Below are experts of layer 2 (counted from 0) of a mixture-of-experts language model. Rows are named router (the router's row for the expert), up (a neuron's input weights, with its number) and show model dimensions 0-95. Each number is 128 + 32 x the weight over its row's rms, rounded and kept within 0 to 255. Numbers have three digits each.
Before each expert's rows: a language model's description of what the expert responds to. This comes from a sample of Wikipedia text that the model never trained on.

# expert 23
It responds to: Two-digit chunks inside long numbers, coordinates, grid references, dates and percentages, such as 40.729-17, NG5-34-221, 100.00%.
router:160141169126137124168144144124151135123138148141139107133212137105220117123143176084157146158173115120122077183129173101094151144096125132145099127148199111106085142151176099101127131056133098132104145147090112145191182179080083078124160084128106163111122173143098118123194090118125099142
up0:132130091115156119123145129125134149093104084130200083136167156072087103077133149159108124134134152116146092089118108112060134144171181136120137134107070125102118140155137192103141142134157040123146161145191158121150149100069041115127100140056178181154081140159118135133096114112102124152
up1:179151121121130129206100134144056160145124087079183099188116130150170079104140167145076123099083120137167098159125153191080162114121112160151167200147169148143090145136129137138143184174075132148137128133114134137141144141125116151170136098163089116081143134142192175122173107124172101087
up2:117072123121075097149134152145119129128163128115128128136171096051136086124144174108121148186123198089108079111170078081117092167164140162164130177074087143084178152078139152097141121157050124131157095103155112065074150137071143159124119120107156154104126102136143120154163124134185126148
up3:137164122129133186133132145113118109101124127116174120110118140140170156107055193064183078117113173129122059107126132159152140136165110150181133104126176126053078077175123120150071165126115138148139086114068162133145118170132112139115107111120040155141146154122084084130144092105161098177
up4:145071091199114075116142167176137180125116182082112130155192125114163096136182099097107139152110152097130126138075149093108173117148121135128065092104110158068067162095129121146110109114161122101110117129096103122115182145086125134071128125162062129127144175123092152187080143101124077148
up5:144181143120139129185144082125151138165192111158049126216101148151069102148148185142060132129126110141078176082136106165129070128101128129145165110141133156134114119177147133076166125215163166098143128142132131133165142136153063113129127130065140117119088153114143132119122092077132132150
up6:145103209152141114056104158166092134080127157123128174131157149126175123132115123133147119155164080150150125117119120153151140079099190139138191111141158174113139113140097132147130097091152186137083147097148129138069191215138171121122121140110129138088120130129136102119215142059188132101
up7:169110109172190158076092110112147093126165107164142122124113077165096123117114148101148139107094140105117164074115134060148161112160116216127113179117134127146118141092138171133116118106186181140094117165145098140110215096132130083059113155128072162122137175135151173151113115134121164063
up8:163115212110128096163149119123137098082141149126119108127175175158144044084128082084112095171185114130111161161161111077135128126118097158123098122101150156120158123142167123085152143034123121097108168144085117182128173130097114126174180072118109096094118179145103101114134105121075152095
up9:195152119133144057130123158130158107123203052160133153102121121089101101124033115129099140093113146119058119116130133059116127141096105106148158159152161114121143155073143075106145066151170123107097128109154069122114065122102131103124135154148171075129113143102140128106129139121123104048

# expert 5
It responds to: Inner pieces of proper nouns and rare words after a capital start, such as To-ow-oomba, Sh-ef-field, Skyr-unn-er, High-gate.
router:158175125124094134098089147130145161106089160159148058189200168100168121140191148130162123135115122125131077142186124130128184152120142146106120107146157136147093139117162120148076166097112116098137129114136079168198131160028128143126153130204122076115137086143124121128132061114080125113
up0:117113152149092146125069127144107163148156127103045125176113138103124089101135175135148106080123091132092194083127118078083149142118092166142090119108106143144136151125167102153134116073110159131109149149074100179133180129100202140119130117144133049093102128134101133114155072158160159224
up1:154115152104074139129096123110121152117111137086142073155124164105156076080130179135164159105163093088169127191143139149166084125138192119117121055145194138130137109132144118149099182113117163137154138112203114104192105123118154121129206139171136067171091087078138096168155116149115111142
up2:129116097175070107103100090144142137120115129107094092163077137159202141076164147143079144091135171107133064129200134155124085150105114152092090072163130095121139147096196116113117129125115147133128092142132134179190148142121136138098162160123142081106166118099138157158137045065076165119
up3:105152176080141115069082102190145129134162127064090127196181146116152190101114121155087109129143171115126123140177141121166182159156163154132116111114151162108117157170108115185105139088119105125136106097176158121056145216131120080118137145118121134101113086132147207097140096136162125116
up4:142194098153085161125097122108206161121125149144168154165127155149147087119133150105164136146089137174174092120137120129140139096091054115062087114133184099130077119089117092147066111138135110116183085129102118112159161092111084077132112164150087123119111051125154135133151066106091077140
up5:127115084143126101123078168163177124102096186132137101163068140158185127104138117121145111117129113136119135140161116120103193154147110115163093102105160175126160203109122128130131169116088122059113119112168047198125105179108154138149159134168116046132176104188155115124188106123104155135
up6:103169171113150167123094149108079127132110169123135144093171149163115109174179130112169090091088184089091138046145083079158102096192177099161163127167142138104117140155150084094076163130144079156128154103093104113120160115118121129177171115158126164177138094135147132115161201134121159165
up7:118099157093141132071114095110163089086065151049143129101125116190163138110140087121130133097175124167146163115162184107112127121133139168131099096174178094131133129157118152158071149111142160146087123123122144153187120229080170098113126141126091084086177099102120150079126143097085124097
up8:163157129116154123114190116092145093154178108119168032131126136171122090083130090183106138133092104116110111136122137109150111098133118201106063102114129084198119063109080143123087169107116149131103128181168155149148149155067078184141093125144111097158147096134147114140107065162135107138
up9:196096132125131109186120133136128121152116143128153095176138167107159113169093128157149038137106126144106102142091103116146137149094060062097156131212169126174134131179175153147144145115096129179141145193193096132114118145114090131113105145146131094099097150156140096084147091136113055089

# expert 7
It responds to: Inner or final pieces of common English words after a prefix or stem, such as -tion, -ent, -it in hereditary, edit, incumbent.
router:150176148128067132134125119104171114145150143137121100109200127093137143145137139113122203200127084142124091137145123138153169139112156127132053123162097117136147127142154096107112145037198123142116133196102163140166117118127127156161189090170048122095123098168171131053126138128148125153
up0:187175132097144114174102149142052171167188113126132094066126080123130119130142115114186182146112142105157092179138086103128108169136153139141142203171158177090122121112146129163088170087128083113175162121119125113181083199139120123121163087138125114115152142096100140125157135168149161072
up1:110155077148108186129184146116176126126080116110152147104148090126180132109168131105180167173129121115135151118050163160149131128157142109098072119152052103126149155170081098093119131101162131125119204129080151172127056127115097110176154099135125126129141191186135175098124115121122153182
up2:157126129066142147148195137128041108173132164143143142135184146093157128146140122123143164131076144119110131130102131148082091159154125182095082119128140141109137161088154098086126085149166092089140092171080126152131140034168080184170125133129153151087147108181112181139090122114156157077
up3:148144086189116110117135129118160118190080078116150128153123114110141117131137151120117124147097143167082045184074149166118166121060145117185152060168084111126118115181081098111110146138136128117142130139136111176098105130139130126196194114139149152123114150138080144089168126132222081120
up4:081181120151102087129165127113193135158111189146123097148159127112171069139122122135139121124134106142089079135059097109125145136133123146122100129146149092136167122086119187149131057185202110158124161125087147211087117122170136096084153110155124127110134134090179084079146064158135131086
up5:098117177139105166161108119129173145122148097152133097140073166166089120108111159112111150158104084113123137146197104148112109125065101104188066117169142126053074117117158129127131100133122218159084141136135130177132058071119155131105128075161103081108152158135132179106123134098183131160
up6:162165145174174157100156092135116090151123128200099090120157147063144173156124155121171158161177084115178161122153141115124138134080045156131083167124123145091182141099104156160077051139084111142088170095097115151153105094129111129114136062168160129113137089098141112106125149144126095087
up7:127109165150132107122175153115109170145091172123142138116143098057157121140128150165138136188118105180080161133114100117086135075104174101143109088057144082186107119121083146152125139084174126125119121120114123130178078151148158147153092072156105166108107094177167124033168135117136078176
up8:107141153125103097087113110120080125193129157102096134118152140115086126158142133132176115155144161142182051121129060150140138174173147144108050225159170065128154141114121124142146102130189105112115126193148168158104086134122119106125126118120148167125146091113132177107150164158089110201
up9:130089158164134154149144151050174076134124172122144146066162127144112141136146135119178148152162115075145161141146136088120187159168236120148133175120146153134126107106098118149075136094145108126129206104135196090143086090146109119176073104157120113124101099122200144109109151138129119101

# expert 46
It responds to: Middle and final syllables of non-English personal and place names, especially i after k or sh, like Kashmir-i, Mik-i, Minar-ik, K-ick.
router:146163120126108139160152093104164134116127153162136071152104164102133153141143134116146160140169109118169109153141109126149195164097113112137121170125172131092144123099099095161092142083112093072102170156160066185186204170133122143143165120198069110113077174152129145129136056124087065116
up0:142171166126091154126130114102149114091114100170096097069142147122128127053134091114136135102118153157162138094133208153119183122096102141124121146153092126077183085113118108094112157074096122116090152181141142170187172132103099147172120083194110128100099158134137134095159101083119091037
up1:175117124153106111132166089157212135156197140151100106131126154113131177149144118090113122173170132137114096147146082097201167184120116128079049108133134098093136168107117091136105149165150151097100156118164083210133144128144121108114185155191137163147128189090110095107116111145114096104
up2:109220145134076145108108129157164160139123171140110097131125130133163165128154119120148117072067098156177132150154125141113168171080062144129175124101086151099119186100114070127122134116172125098114129134117073201187166148121139088106157178112080116142084123130155146149114112176115080067
up3:153146110092178166151158126098088186126160127098121155130096181092172082168130080079122180130177104184153145184149110100100128126128137141071162147175098094144182148089130105132087136127132172106144117152126084139161191161095145166107185127149143124142129159106149090097094066086096180152
up4:183100112159121169162169119151082179110115097166101137129155190117131161185183166057094115149116097144149149149110135113140172093148019131112150170113169098138090095142137089126112120134101114081083157168167133146149199131125078129082126110173117111126104183169139115099132095138124109132
up5:189141125164089121078134125141103189179121098168124061215149158099093169127145099123119175130122134130184095095107105140196153151075134136129157106124164135085104125112145152114121145093098142106138146161137083133183170132114148122136099081129108092131081153146066134078154053081166137108
up6:118125161106172168125116085122079113078155182092107097090104162141135145155143172073143080147158173118141146106164095135133143086096136127139079134072118116143118083161132163132102146077059062094114129092162132140128147167096157067119154122159144115119125156086141144197108076146051080162
up7:132168090172133086111134117069077063144108150150127119139107144137180145101241088126142158139137151111069068158142163129122164112120150151105101135185120092117132122098099077113126118159088133160083119169169151174171110127064124132139136150140128097122155183149133110111176145116115106042
up8:075084136105172123129133107133190115089079209172140121153093147059184118163133091083167112141087110121102094136161102178110140090159149134151109139165164100086148113157113124142114150147064144131177122078123146172108125198191145183104136105125107107091109120098140123114091132081094117175
up9:111134142156167099163125059213131083128167186182149123137150103142139084143120101139149090139147150161152104188170119136095099126112081156148166098155123110129066166131046084146132177119144133133150134187188136171131160134150155113125151125147081137104155133081091168106134093091066112160

# expert 50
It responds to: The leading digit group of a number in statistics, tables and text, such as 92 in 92.6, 7 in 7,200, 49 in 49.30%.
router:122147141130118170173185135128136106138126143134118074108201141152211122141192190104147143122184081131127113149144183072087095142131158114171127186116168086142113164115190097101121143128130070125062150144074124122172147166071093136114174104123119153110149135152128164143171101129102150162
up0:136131106118126136126131139138117112102113210189146093165137105176170112071172147172100113118172127113093121139092160172092174113131134068112165097119141073095144121109198088134170165120110112106164114140147113134071136215063131156140143157113104201150145116129136138172100107110081165171
up1:137099095108163136141148132145103053116179148123149130181216108104116134136129101156111188101116118114145144152122112067125160133118101056166105186111146084177127129125163148156165056121105099070117098145048151135141119148066097125084117084151190112136128149178158154157141113115139149133
up2:141134167139165110074079169164114122089139149088126117111095126185076079097160171053127159139134130122107144093087099030146182141123130128101133123112158215121094134136108146131132132080105164123110143052114119109106139131126171084065116078152064121116140137145096173166123109128139155124
up3:140070148152125103106148090115100110059102108112143162181135096121203131134081108094075125086154161122132144089130082107179140085119108100163144165137122104136131134101131096142128103113174087093099106107080126088126087145103165188188213099152096170121138115102089120116132168129132218130
up4:181108153079126103098145063084158161105103115075138104106079149126125074098202078091161114149114167145136102133147167059121131186153150091100172142107072110160111162108126101122134097102149098110132043157108176143142104055155161140110146155162156155161125122098122162123104158142087138137
up5:178151155164132184120080152037089150165122150100087101086194159136126096103127113107127088121150090147139105123137097117083149106140106121104125178152137096151168131150109133093157094146185149110126158127106154155101142177085137198037170138106157159112070164129169168092114140149147088115
up6:169142112182138155166198082105092135123058139106125171120111118128148143140188142167170107127105228098118103188123172092079111134127154114126070098153125094127144177131121063120100139136074066178114140101096097069099101097141131182149105124127128160102152139157136142139164125106138161152
up7:190150171139151139158148172180059063175191125141145123133118130156179115145143100164112137142040114097099145171140202112114161059109150133188129099134137123142126131112143147136157109090177148124050143102137081159133123113105132167158152116128074127113128127145099130139161146155199120091
up8:124136108142150150090134123089168067078141142113117171148161157114098117154121189093140104127133126090136152151115183096141109080135093160119102115126174134076101136121098135154171086135154095192122121125099149159134137193154041175145158068137044101117150135120126160182086098086060145119
up9:109152140127045121156119164175147151143130144149110131162091162140161067189118150107105187145079105187106126095106069120140146182095183124116122116089146160123149152171142118137141137106149060079087132121169066184153152148156115143109075118118181170073090113129113106085072137140127148125

# expert 32
It responds to: Degree, minute and second marks in coordinates and temperatures, plus unit tokens like km and mi, and Location labels in infobox-like text.
router:162132177131122126099158163139135125104074137095093127163125169095195187122161192125106166143132088151143096156156157103124146109098100110109114110129164129118131172126147087147111114069090100143162187103104134131111155207128081081088162087105097107112070095148144152082133069063147063134
up0:169111132102159115058144129080120117090136118084120089182167093171132153152150178107116117161145138155125156146091146095105140115099140155126152164113131084134161100136121134168132143084096102113145081112218108095085133190141118065087149114131091128153149116138153175062125098140017113102
up1:121109132091169111127153169189148121127187108110083144146137109145152167105178145091131119140173071100128136158150145121088057107087090123159134109094142110156068098126075093082118175125082121106111136127103103101081150146171116073160104107102065104147170096144190112101172097083125182078
up2:158117144116171125179177129103129141155133123108099136157132114103201084110119217172130166165092116160143105110155085148159093149062099111120177201130162152114133139120099102129104084128137105178160105117141068150152164176178101158079138129129086099145030113109138170143142109116149124114
up3:128146141125150092134126087054139078053048100172095104122159107109141129122105117131148068164141107101123135103152109083150154112093117129183099167191144121084115186088055162110091113120150109151130120103172178088140112138190146086085133124117124173138107151163137134106185100114081120095
up4:171167147159128008129108105128102188148067132114131073099120133038133128174125135088096150122106120163096111143108116121100159123100093116153141089110134124110156142129170110144167160116048118148134106096075104152078120172146085126124106094128158089108141160123125167147169100073132091170
up5:137179183126094120075191147185126138142097131141144148154150104118157100161138142105102134152088162126142176184153152113095131148053064124137130103126166109125128130061103085087158099115168133117196099074179106162142063174095169122157155144159107159138133091115087169090127119178151113108
up6:104113159138107067176203148155120098104123122108180088127164101113159172119145108214021109129132139136079117157113163039100088172166136123156140096113179122097128152107099079160154133157127097134144155119122097105132118114159098130141125098138112155105101126154183106080146179093148136114
up7:149144056142099123175129146141151130137110182132145084169128163124142193155148128163090128149109075191128055145082116096169198128114147132134109154170177146116172123152090137115160107128126112153154086120121178170149151108129090100113098096179085130097099087099154120088168187094171079159
up8:142117144100142075134170103145102119123065101150092059152148170041149095086136123098137177072157095094092126148176080166154102124105110112087135101117141171150099135138101111162137120139119152107197168157107121086123226127089069130082117093167117120150106158162128117120128117123146150075
up9:128130152135126092113108156114120075148075130152104106153145099136163167134160073120152085147116107184116122070083157128125166138168122202138135128156149088094127084148133157133158139061134075128196181096176174157097145102091109056053123134149074114123132087110115101086172122100100097138